Experts of a small language model: vocabulary 8192, a sigmoid router.
Below are experts of layer 10 (counted from 0) of a mixture-of-experts language model. Rows are named router (the router's row for the expert), down (a neuron's output weights, with its number) and show model dimensions 56-111. Each number is 128 + 24 x the weight over its row's rms, rounded and kept within 0 to 255. Numbers have three digits each.
Before each expert's rows: a language model's description of what the expert responds to. This comes from a sample of Wikipedia text that the model never trained on.

# expert 2
It responds to: Narrative verbs, articles
router:119140133115109114178139131148175123155127117144164092107140081127102104151139174148143113155164132134148149140144117117120139118131083144124130164152131150138137131093
down0:138121133114162134116135124128142117118107099118114096110054131144169127119125102157122108120096062112107147142154083130137113150098101117168100159130170131081140111140
down1:104154096114070141123110116156168141125119150096151145135149120105171106135124124132115124124138144140151135135138112100147105121151104110149122160101086119112108124113
down2:094195126100128134125130148141137180104115097123129154153116113119136152140135088168133160130121104109107165111108136121105121129182125152120078146087174154082113152162
down3:131138162116119108097139084114122166121117105117149148139138099158137154134134139132097100140132113113131117121116141153135118122090111118156108146089156112127148136155
down4:096093114133102108133182086158124107135150134158145118152134129196104149161141121122136140109116066094153127107143139095121139169136126133156131152111137147176106085123
down5:157127112108165141120137165169133154084091136144151114135113097126080168114118116127142163141132145101156124185110139151119137152119135140110123087099114127116157136147
down6:129132110158098126108156119173153120140145089149136113144148149108135105124137072083158102143122130113146147130144065134149111092180156126126176139122113091130109093136
down7:125117129140116107116138122149096148122150095120186143130120151105129135122129124081115098150155128170136103151159092153120137143119105116142117116115120136124129133119
down8:186117119105137123085176164113129129151143110115107168146133145147136140124159162122104162115145173100134084105158059113101147140117122116124135121137112114149101167128
down9:165140108132141117166161115110118138074146123135090130102141164089123123078098166129138119157121141154145130128165078131087100117136112123143152171153106131129159202125
down10:177132163104126118138092106138107134114129090118109125101105141144129125139107095162142129127140158138103083162111136123150086150102158130165098112118111127113104121115
down11:116176142161118152109151117144125119139150083146108125099094138115117127160133135161118142150156096141113116138137150136141150095112149111109144157139149135140140129157
down12:096121158115129152159127143066125139135153118137129165136103102147084136124133100098092070128106108141110152139110139104118133106114116082122146122128080135146084129142
down13:147102138117098077162120124126115166122117052113134177136126099116109117134116149113127122091094114128147132114177130120174105129119149169138113089078136096106124088097
down14:125106127108126145107134125140114118107142171136124121142125137111101135135143107199123108152092149172154113171129142087100160062150133148112150110141093138106160147116
down15:148146125109161129162116145119116159100117161130140091082112107174163131143126112150159105154142165165141134178111133119137158152109137158096108077150167093147115152124
down16:074142076162092136134148174128172133131151131105111116107143127125160090146157135163095094149150119137107174122099129128122154133151107128166136112149161117130122116092
down17:153074146095095114103122157144106119173113149104085093133178127142096152112118088152126066123111114121137056109153170081105145102154138139126169117129139130116173075164
down18:147105115105153112135160113116131126086131124098148111129126151117164133118126161089130156127120129104128122133147115141107095143106123132099179149144141125146130114125
down19:154168090140119101128137114134124104136099113114103098161126143092156106125134127106126156100130144157152081110140107126099136169096126086089162148099126098079100084097
down20:144134126140145139109173101106104154120145137156145168141128128160138098099139146083131107173165154069175112168088113158104127110103166143157129154109144132163113127132
down21:110169133136133123148135140100171124132139115156123081152161123176094089159155132149107107079144172119166069137109134109147146131131114108146160110162108133126141102112
down22:070152118137142140066140121153160168091118140096143125138108157114148113111147127210145079105121186154110086114074100145155166119117165125145116175136142097144178111131
down23:157133140123130087098120134155130088145133159160136092121144135119109075151190120129090147141130140127140135112165157108132079134131135165141114127162157118143129115119
down24:108118122139071139135146103150122135115123143197124102152129141115125123138138155157123159100142120084092042135129131123113098155124156112121124147178114094133151153123
down25:144153090103124141102135116164130176117148141202139098125149145083151167131146171140132119140145139114132032100153119116134119052163104134110092121124144155135106098101
down26:101102111197134107148117108171129109114087136141110087182107129131104144153121116136103152161105131131128174104136138122133157142112092155151142150113097132098117122134
down27:127165107152173106184133122118137153105145154164154144123108193138143120161181147092194116115127126147165124144125119121195161147113117142142148104133129146138137117161
down28:146160123114146134148119110125079175124159148132087138099104100157110109121128160141101139110125127156142149122114128103112148160083111125117147115118112126111153116119
down29:118155043123126144133110184111101133132148113131162120118085138127127143101122127127125180091128152146165180129108121118139103136141130111152146124124124135138151100112
down30:131119089122145105173162123109146139110101078160149104126139121152119129098116136128110148150128129133141124137144124198099115120159169118124124123151151116106171125150
down31:129085134123150166109162090188104115100081116119135139107100105126143153075164123168126122139149105087139113155134122118166176137144094151130139143088138092100125135101
down32:137150114083120118113150164114097131124096098156115102083110123099086126144124120134153140149101093101089122115174133160160161160133105157165092128131115129162143140112
down33:130162159135121149097121146085110185127147112153139145120093155082156159103088097121131158177110152124150169153137134107123091127165129104116132137128150184104156099104
down34:100100146140122108132167146146125109096079160111126124123120115115130146095111104134151166160113154148145112153163115123149124114139131124129089116138166104137150096095
down35:145128141105099156167155124112123160111086117122158103171113154119111121088159146156112156155142134103131078098124129157130147151157171142091136132139114164179179159195
down36:153136113134132192123093144129089142116138137103137154097094111147114118132145120162121114124111105135116099122136150074058100140133114072150110139082155160114120152118
down37:092135146132140117160159138177113101135089140144116132111122117133131100138140142148154114126104115100132139088177126138137130136144160131077134158146150140164138151093
down38:138151133121117123126120146159082160126137140147131157141109084147104162166157137152151117104096112148107054084114163115093127142120092136159102182081159179152115123122
down39:126143135096115102137151076104127105101141178123142166141145125127118107146129110144109145139094167153137173105135097133116115152109146151112098111152133110167159152056
down40:129158119146105105091109107150130104117089134150108099103164158125167104156140105122124118169103141132114191096118095108132112139130102129157102108101097118139168108129
down41:124161139124085097116157150140106126104155128124108116189111132124137112103140115093149132180142125133112142125197144161141105100141125175113134120162156119114113104127
down42:088140135101151105106141160126102066121108143153115114129101122123162090176149096119122138162099132152162130121146146122124127141131155152123128114113117120166133115133
down43:113153132056097157117088116132128105086127190091147128105102112099160096166145135101121132125148147126156137084139114128119151134177112144124173152089143110176135151113
down44:118131156118145101150146138134084110041161127138133140124139124099107104158105096147076140147144129096127126113113145126089184121118111118143130089181106107162151066135
down45:116185095165161121133128175159137154117105089136133141088117128093162143119140141078123123099142128143122113104131149130143130134125116138140098134132134120121146101137
down46:137099124093137171106093138104121141134111127149045146133106148116111116154114095113144134084146167096128090130118088125118091120161111159129102121094118129137082107164
down47:104080089140115144122153133121129118186143113092143130075157103106137068125135106120132119149116120100119120117092067142142126163163144137082114067111137166108159202137
down48:146128130131082164076148142139127077110118166140113125147159121092122135112132110105146154119100147112134094167131167105148146097091136096163171178156122153151122167106
down49:131115127153142115113117110150120159131081110132128080138159124114161168145082080105135145142129155153139068147184122134113158134143125119145101109131131095128164136122
down50:122106113126147127107111157128135101120130131130189081134161140177134136135120111131120106113089126129129097122121115187124110114108134109133137191135098145112105136111
down51:145140118166110169171137144102113128111090138114141138150133147142138119080130128087175160138128159129120096165126142104150128120145148108149152142109196147143189132128
down52:098096152147124127119152105139165152130123118134157132147151117148142141157140116119124086171134139096118124179109131145124103155191136128127141131103133112123173146133
down53:153115118097167147149177106095149168129134104121133125138143082130087126126083097133148156159136164137132163150132121153111165133138150105144140133154101103106161131116
down54:152131046163103128134157114143093128133101104147140165139139126158137134118109072130145163150121129150133117166108124174147119157116110115094101171136126135137099154124
down55:115122136140167145140108112095111103132081112110114125082154135124103146114134131149145129075118082152098136188141123135196144120166154157136146107129139118123161122115
down56:115120091101147120128126105111128100105162142177117125107132134118104096110119206152110115141101122146124113147129127145110141085130130122109113109155149071092100126141
down57:119139091172145121148100097164136145127107131154114149160126134147130146153174074156120123129126107136143127147169129137129153135132115133141130048145173107168132138129
down58:183154127112132120118138102124138110133168127124103105128134130144129151113137132121115073098141107144177084098112105166115149134147167146107123122147107138127160101109
down59:095168157160126104089146102124099096127180093109117139120099096148128088159104153077113153168138117161095115126123095125155127166091119091113160141145162150166167104142
down60:107115140143139133131147151145143131124123112147138160098166104141181141129159156108178142125114141112181109126173086142128192130144115172119113124118138103100138108117
down61:143153085094093088144089112113135084128122163162087157139136139160082109130126111121137139125158130100108162106126128159102133151158120087128149175098127151168131170143
down62:167133103101090141100094141115106108126118113132122122134142135145118131124107132133137103149145139100136098103154180126172137143124132152119103124100133167111099065142
down63:124150135143122149131153091133074092144097119155143145111148107104156153155118155170121137097164103156136089149125159136121134129141138106119108185104084141111145114157

# expert 59
It responds to: Function words and auxiliaries
router:101093140142141122160143102101138156169147102148144108121099084149097093119111125135131109166166128134146137157132095141127093146126105110113108136150132131145105113134
down0:122121152167115132118139135107118102123154141097139159109127109167119108140149135138163117137138102122168203127128095111091109128151160152148161147139110115114132130131
down1:146146167144104148154107149170120152172142125129122134155130176137121212132109147126132138146146104148156172125135138131150123122107146104114129120091140109115128112112
down2:130118149140103095138115133180129153128123138119112139132131132150151108160160147098144123136142177141117126136146067121095090144146112091120058138150137105140132114089
down3:157100127113135121088145127144138106142102139146139172107156126163159154109136098108141148125181127158175136128151130112143130094195103111149107150133108119128087172102
down4:128125129106220142166141088142139149123161107113076098114144127129135126120089168164084148116138167133123144140112067132165117118152118135102098137154116126160139158171
down5:107126131116086093131141124129160122092113145134123109144137115112086112119117159167115165119132163110168235157146111127127112098143075179153101099123112158119139121131
down6:150084088151091128080146118145124152144110098141137126115141090135088165131111092145180120152087114121109154096123153132125102087079081127120137131122151134174102140123
down7:170069107152104083156115135181144140141099091109152108135191099129124106113107133140132148159123133135126103132129147159091128114127084164115108104172156123129153130153
down8:125142135156159128136102150137121124081125151113146144122150115120114110138109116122135088131117114162161163140150138125156126111110115113132101158086134134121124087116
down9:150120134153102134127093167111114115088191106139107136150137081122158128172131120094162102137086115160122174180132106115134091138115158150126174059100111147081120111105
down10:144149100132143128124122129154126140141118118130122107098119113137102121145137100127131103118177165150105160145124162162158129102159120098149175132132134134087180107130
down11:094159134112099158135143138163118111100132119153122098117112105109106104114120151117115110135150100113093158116127123139115159120138135108094108145108130157210135163116
down12:169099115109107155161168140127129089122159133148128126133161177150124120143120174140110121140192158117098083115134150176111108087076112120136093169132126089133152123155
down13:115108100133125125092106111089139120128120130123081127124113114128184113158150146155085142130128098125120116094130108109088120128124121112154102140113121110094139136098
down14:106140129146109129139180148134134135121120128111123104164148171069129134127121152161125119128175147183119120134154114154156115179097142095077157114078122131111117125106
down15:117089152116054124089117102107128165106106117142106117166159181168130096120133158171125112121093134107124054134162126108135151137087146156118112107143155093106173126115
down16:098113111110123170172142145114146123117141146120138117175118119164103126148104113133125143108138124117119173112114152149142148144134143157126109151145129087169136160120
down17:131096141088188131109124104095121139145149111158114120132140145145124161123176169124092112126105090120115076132156095090116130137148137140120157137095132153128157145160
down18:116113105124177105138133148134134080110088112096112143187120156133124146140129147115151133122143109073127111131171144142134157128123161175134120115104128129116107137092
down19:111125104151154159115100120178133098099140163118107087143125117113129117143126080136144160137114156149164088082133121139102088103128097132107159092138106151118117118141
down20:119121085105145124118144129163180083142175169147143114155132165131101112094136116133118120131129150159121116115165150136120169146140147128127135109120143107136163109102
down21:141150115128156084128153129118131101123113119159114169154083136121145093152154120130099111126112145112151189134132142087127207129130172112126114191150141094144144192119
down22:094134114107138143116113131086120140125171114118113143090142113154112130169147115130101147177110117158123228123111118129173128116130197141107129126123095128135153121133
down23:091060112151119143101162130139113090178153097133096112121081128095130107157146129125109103095084117121079167171143141120122138137146117117169118154151126156111154150119
down24:162112135109156117140105146106124107116119138139126113127058114161142152091155151127139137120110117094088123137155119104123115123133137142134115138104128151083106160082
down25:140143120136074132107123110118125118140089164140110152152148134169111146109130118108147157121082132152107134179085142125122142115168089095125116193102115132110079128129
down26:156122156097120171148098155113159095167147157147135112107156137145122137099088127113124139140124142085085138115129133175127079141122184094132180169090158139124140148142
down27:141114116167108125122146103141111131079136103139087138156134137108188136119109164131104137126137137106111054127154104121148117145105186122138145138174138099143114109128
down28:136110133111125095133144152130125105139097108142132156121140098177157123090177138134178160159118137103156163155121092126161169150118176119124130132089132103144125173136
down29:086132120143152117136131116099137115149175158123134109079125136131130155143115163112128134149131109116155176096161122125080106107158152165143123111104149134121116175106
down30:109096119166118139156117153101154130138127126109106144126126187116122079124118143179133148201129149107137095137114123132142092121084165131094117127101115119115089165113
down31:115147146159125127156122150122127145175117144150139144162070147162148115151123138102163120118120096123113093132067145070123065095062110126113128115085075143120116099126
down32:140096128114159168172122082110142122132138160096119186122132114149119110121136107132149122153137121146121099066121109106137156132101136135136109106131095117107117091117
down33:109152107148127115165095133111149133084126146152135142123113146122129061108121096129135147138135116123121185161142122155146134122151122103133111107120155102109141106167
down34:151114121150129135101098138128136158082176115133154150125100128086167103132090112104127130115127099132104139133101119157153145173109132087112115147152144147123158132142
down35:109139137137117115101134094110148143124139112137130161115156105127110104107154084134157145102143133111097065124149140128129125127158133122106111147102130121071144121136
down36:110145117114111143092112110085134099185127106107153137097128130159166092150130086126146109123122104130132201126152100160159150114164090129147088088125148082115143130120
down37:147142136105130148094107145138106118168099161113086137147134088158089154091106096136121146124134104184084142125132098168118109100114167106119140165141150147187106131090
down38:123149141095137102140109162123136160141138160115117123114157130131105093166097117142130164130164130156112090105112077132154174104142138153154129146152128122099151102116
down39:076092126122107152077124097115106130146162136143109094116136123117097103124120173156148112119121145117118136144175149100140111124129124153131137116120124103107133117138
down40:145126157121090151133085128107103083142088125134104132124149140123128123147134140128157133131132131142176145161141113091156163161161168124120151157118131085156145139148
down41:154089102144115088167119090124099116140122126154091110130114140119090152102119189094095140132160146153169110114073130126123171152137097122067115114162162147116092109154
down42:120149118131137122126127160135136123126106127120117139142124107120115116127124107108087158141107148178141135119084107128192172150141137137108136101142147088100185158154
down43:150137134127144156126122121115151110143099102130142136133134119130167131101132108100112150106159127085129235150111128088132150110115128113122181125144118125131154073137
down44:132164094104064109133164174130122094117098113136093143134096081139119161106138135067149158156095157137157063162151120133132094137139116111104122117110114174113131124138
down45:148125122130087145121115110125131087132108139131124084120118154167121157140134142122112080107103129077106084150113140100133104136130145142125169131152067125149132126121
down46:071113133173114125086117111177142096121142170161144068160163117125145129076108139082111133133146123113104121120168106127095131099113148154096137169093155163161124109117
down47:133149144140172116120115096136105123164102093152166126117093164090143126122103139133136110153119086133118086113121109131139147093113110168115114137100130158079174142107
down48:125121180155130153131091131148133138124131182099153157128136107134109120095147107140101141141148128101150122128095101091129145110124187132126112099087156088137135158124
down49:132116118213122141149149135137158173137146120140078117130114125146118096135137137168110162145159109140102138113145132141148111088082124099138135089100143126132113100114
down50:128113142134124094105135141142124114118158151107177128126133118110130128126099167107131160153134145139155083170105093160142109142104179136150110155098106177119141077100
down51:083106150091164117122116118155138112123142109117142143132141187130119122151124072139118099132159128113118111170117120113113133136143101111075136153145174093126154141122
down52:151145198121151095146121143115106072112120155100133128119134146127102114148131140125115120145126114142120137159130195128141129113090144131162107128121106133133119121107
down53:120095152149133104159138132162116112111100150104149134090095098099131151144141119124122197130136084089095149113126086140124140120123155134157093165106124114119115124142
down54:150149123107118161144114146091147122116160117170147136117131148121169143145137110101102133132136108119159123069159172162146120127122130102128131125125134107131109124097
down55:110149160182145132098132130149108135132133138145147146160104095132123125141136124107143164175108118117160225092099113136107116127128130165140137123119142118141140128111
down56:170130143144142184134146119143111124106120147131137134118116133057095139132123124111121140137133108144126130094117138142134096101129095144082106135121157159133170146104
down57:132156142162135134162112134107126126142119130128124161109117140131185140128148136151147104124137118058119053114124088112114106162140106117180105146112104142120123119152
down58:112114113074103127112116143108156116153142105140123103096098103108153148147112146130131120122164105109155064147137119117144145116069091109142157142078109136151146114130
down59:129099124150111116123116115114122094133130152146111123135090144163187145099161105141100105100145119078121073113089095168124167145141102140168138141178172110130145104119
down60:149131182119102133158138090122126135120101136096127117102156147107117194139147134163128113102133109126111008154121128140128114125092091137118133125075116146104134133203
down61:151133156154173116096119137093061145116147107121141124084082117118140109139144126128129116122129152122133116144129133169102127145154115133089106097075173116136142125158
down62:089108121132120153112108108108110151103162140119109164132134114133112121083117113117150139185110142155126114117125097095132100132114150117142127108150124094143079153072
down63:147093123148129110119110141138117080103149094150158100136132145117104176109086153149129163104142154137177147135123124152120133117092094130142133129116143124156110139161

# expert 7
It responds to: Biography narrative words
router:120113106153129120152123135179156124128118121168122086100122081138091084138097159138108119118158100134133150117144076133149153136125088136149135127165133143132125089105
down0:110139084137156127121136143108131107154098064137132132121119153143102111120117088133145109156133105120159031141171152129123190116093109081111130109114150129166121106154
down1:148111183149107129125106112159142154112085088123089153117130089113128109096131139166109083095151096138190167128161143123143084102097140109147151118118129115122124128104
down2:114128139077176160086135133123147099130139058127155138142131119103137086107150155126096120144101133129118122134128100098142141123129096136102130158176119112129190143128
down3:138123140152138143156108148156173140150158094119104184133126126155128148082136148101095136150110097153149156144087119121138133139130112089135111124101169136167122141100
down4:085081106132141132140133143146081129125108127143147141137158129126119117118149118091106128121126129154127144148119119160134134126145163141085156145163156151125117100094
down5:136127146173136145120107155148116156121099156184132146114089123126166112132115114179096142107135094146127072181128136123119123146196104153129156145133135099147103121091
down6:119118113121097093146153112139083117113114140143073142110175139139127124114092135118149112149115160116200092135133103128175096138157173147110104134112172153135138108122
down7:106098185154168129143125132146133145159140139143105152129113138125139079159132161096148146178118123105107142117160171115132111146137140106144135092129125128134110106134
down8:150136146136150134124124106122114147130086150134133105167122132149076090158093111158102140081165133112154134128118128162143133119112092105088127151117094124138104117140
down9:142174197141105156171118135100135140131125127113142135127101105185145158099164114147124120123135139135087109101098123125159166122132119117159133126101091134105154151164
down10:147105117140093110129119110131102084120156113135126135152119102155091153198153148120104129127149114083121120114117149114161150125113129119118093152169171094121106129130
down11:133160129174047078092133152150157132185126173114158144085132094167147099141111153138115131153102156144139150185109139150120142123139094155120122162151146161156139120167
down12:078103151118179130118160088097143097110133123147150147104118151129133074157143097107155145138125136121128117100102142148141148149109132146171106104160130152106159152168
down13:100108155069136144105123167127138141152118171117133185155150091104103158113123134145101130152138107130124118139137120096151112096157142123128126104132142178134157140132
down14:161109144130113145126137144175160104145123144132136095161175110136103147138131129161156132142143090139107059066104109106107125099094115112147152124143130124120099099170
down15:135095099067131147103134121163165096142107142150089111136127155087115128123161148127150191087108111140132147141140094109162144105113105171151112117140188139183158078133
down16:156120161150129097089117138128112130114119092151129122159147112118124080142125137142152132119131121150164082066116116161134112145130176128113132101180126127168130113121
down17:122130132148110106132155095089059137067145128147109144101150114103092085114120166101112145132151113104120161142143155141157132110153107132063134108152148170131138085112
down18:107109145083176155110171151215117144187134096154156149133130114138108155124095122105140101137096119112161146123091156133129121129110129124113131096099153127148151115141
down19:110183170123140100122101123098110121153158149138116159120137138164081105141142163083149136133181156155132144120118130115142082154119080088117113140161144137145119124090
down20:132170102139112118132114162158106169158146136082100104128124149113112100145155135121113159118112103118126142110085142108155159111106110135073182085123115144106077125156
down21:128132147157185129136162127157142149110092122095137061126147116074122108141102128123123106120118131096129127087152127085115119209143163127095090115142090127140103134101
down22:100129133138078153156093174142079133106085119098106077151132097150120151122155135139146100131115097160116100145167169130128117150106107146134123121122151129150119157119
down23:094173113123117133176145143140136087154161150144092162122149140154141127124106094133133092145164095147147130104082089087188131142080131096147166143096143121148136126097
down24:093131109144104089123106155106128111106112113114139177150128124138142105151153138141092156133159151126088116165117168131113121172103152116151125105118168093156139127123
down25:139135124137086159122172121109121111125123108124135123121147152078094166127169127127106110138155108181175165106099144130159142147135126151110086140154123136195090142123
down26:140158129168094102133155130141125151091115078101115160135118115107118120115159124123172136120134132082099132130138115158155157137195127089141165132121128138116135110150
down27:130118128104123108117173158098115099127108131131090131125150133115134146134091145124094144153138134146144105170160172168145127159158154127096132156122121134145122151098
down28:122152157121091125130125179114122147124133107133143106090115120108151149100115096077149151144165132128099112122166116116173137134164159156115135158164103169143108146140
down29:138152152165094132120127128098140119170154157138148151131107120153114083158145107158119129110108126147109125124115105171114190140123096109181111155129115167112156125135
down30:131137083162125131185111152154121142116123132149135121117116118151139103129126125111099128105102155113173140097159121134135117130137086096171137144120131175101079111093
down31:138103145101133150122137133114146069154156118133157118137152096162136145108121120097152106120135129061149154117110180123120152127159156113137127167116106092176137126123
down32:114108115116166123179087135098146126106093097110104127122121121125156097141146157083124127118108137103152176091109140102179149091115162090126143121124142127114146108118
down33:072160087104135095130121142111114160133157126124129144121136162116058120106099128103107163102140117138117079146126113116099139150142121128127140155105074147103120125171
down34:082165147115106122118116113126106152123101164099131143135162154170112126169153163118110099137120110146117188122083102116117155125111134125130116110102115177156122128156
down35:120133128090155168095148147115128098114148123130142100139184095119097107187133132136124130124147151100076078115156131082109115122111135120138139119119143120113160143116
down36:124093098146175120145145109148133122130134090132126111089126156107084141161133157133100152135134140117122133117173132116122130166154153142155135176133123108144155098117
down37:125138147075109103190186143133089166113146078172107122122166120129108136100128114157136147141092102132111186163130146113147168118111121169116129149173138163105127169144
down38:174163129126129158145128087133095139130104093171136112113112084120156195109126152123117117136115101080143141150087114137133155124130137141067087108116117128149134134133
down39:150132136135120132122137115158145138130118148136114123067141159108143115154110102078099143114127137171104186123151114123104099134141056110060143128154153110166105113150
down40:113096127102127112148123164108107118121143166148147130117148138159103100127165090100162123103128138103144130100116155111144175093117135110170088128143128188155104169127
down41:134151093132117132117151135153120129135133105136098143104098130137175098128105126096093134136158113124132096132122143104136160164131136110163112151127135140135081115118
down42:132164146157167120138148174109121115073080140150091083139132137134151137139101157117120108082112131148126138163113114149125126121172145114101149162146158140119161127098
down43:105162094112126138091115133135146125079119129141138141146170110104144083110139132135083153117114121110133235108138137136100123120142128118101120151148128116121121127109
down44:078142105126140162160087123121149089147115164121134141153126098125089105075119141119080119155088119193121207149128117117102094115147171134133113160141122135113144106083
down45:121121110134106127095104092122144183134115123118147115120092064129114155168151084118074105154097140097148086145096120172127160094121093101147146118127130159075132169155
down46:127148124153126135138169160142131158148146102068151146118134138147099116105125122139110119141118148156102122137110159111147111105154174114122181109142155159123051148145
down47:118136101121122099066121096087101106147120128124117095118110148101119129130183136143107097140109124089117038087120125099133113118120140144155112127120136153101117134108
down48:113144121134112167177113137131105170112158142133149154088137082128130141097099135167144169128069151139151143108110107150146128139067100114140122118101128090106106074149
down49:099153163126085131101156180104140112157119117134089117141166151128114155160135134141118126143158187113110126131094158101140110150096109110136100086074144128120151154146
down50:152097067102105129220116089089153083138139150108123157145164133132128115096121141149123087134139154118131087101116126149142139114138147132129116100131099108080095113136
down51:122139130111125102117140119104148140139095117139107131136116127149128145149130130084131101122169130126089110165146105140094162114144111130141113090116110113131173090147
down52:163075137091149137120118161132112089111112105137142123123156173100112120135144115161122071122133105149128120123131092153117092116165110104151162099172105134109124098120
down53:110186146135146104163138123119132136140097165117122142146116165085110125150136084139078133122127121135167174137155201096121142142106127175122100129144116153123141072139
down54:155167155091125131146162176121133134136124114133125111164079121098094096132163124138119176127079141112157170139127134105169149099160103115105139137162101114114129124132
down55:129164123099135116118153147156120127102117128107147111142134104106108111186147127130112184160101128124109145083135131137071113132078139168133144125099114151114117097096
down56:080132157105119126151146172084130103132162111145140173115133162121120123106138104110113136146128140116106149156105155133162116141081136107123172153102154156084095125162
down57:115154117140183140190142074137071108121177098134158107152110152142152115168154088105120145117092148134126111158126161136137160142116136165100088108166152118138155144102
down58:173085123164182130128100134095107153117126099138163120160123155148123130184125068135156090127145158148156128141111155173168144134138174114153149180173115128116089139129
down59:140114173162143136124122117157123145148115135167106092168146119151147170113116152135139128095120120077150121100134123114090078115125180116136128145145088187115133152144
down60:124163087112149120151117148187132167085155115115084159142141115131123192163122129156119151122148183126124114160098106146098133100126116176140136131082059142130152127110
down61:112138124139168140139125120108129135111154140089153107135186065174140111147091142152115140114118128128183125115167117106141158131129136154107145156168131152111108146138
down62:123081156160118112143172151161128076120102146132109127162096132116151106160108123101141150123136132111132123088150108083065079111127163133142121161130117166173106158120
down63:147134106112135148125129124127131169135141091117133158143095125104066116154118141102101115115167148123111077128083131135100106112134146141141133066145113127111087118157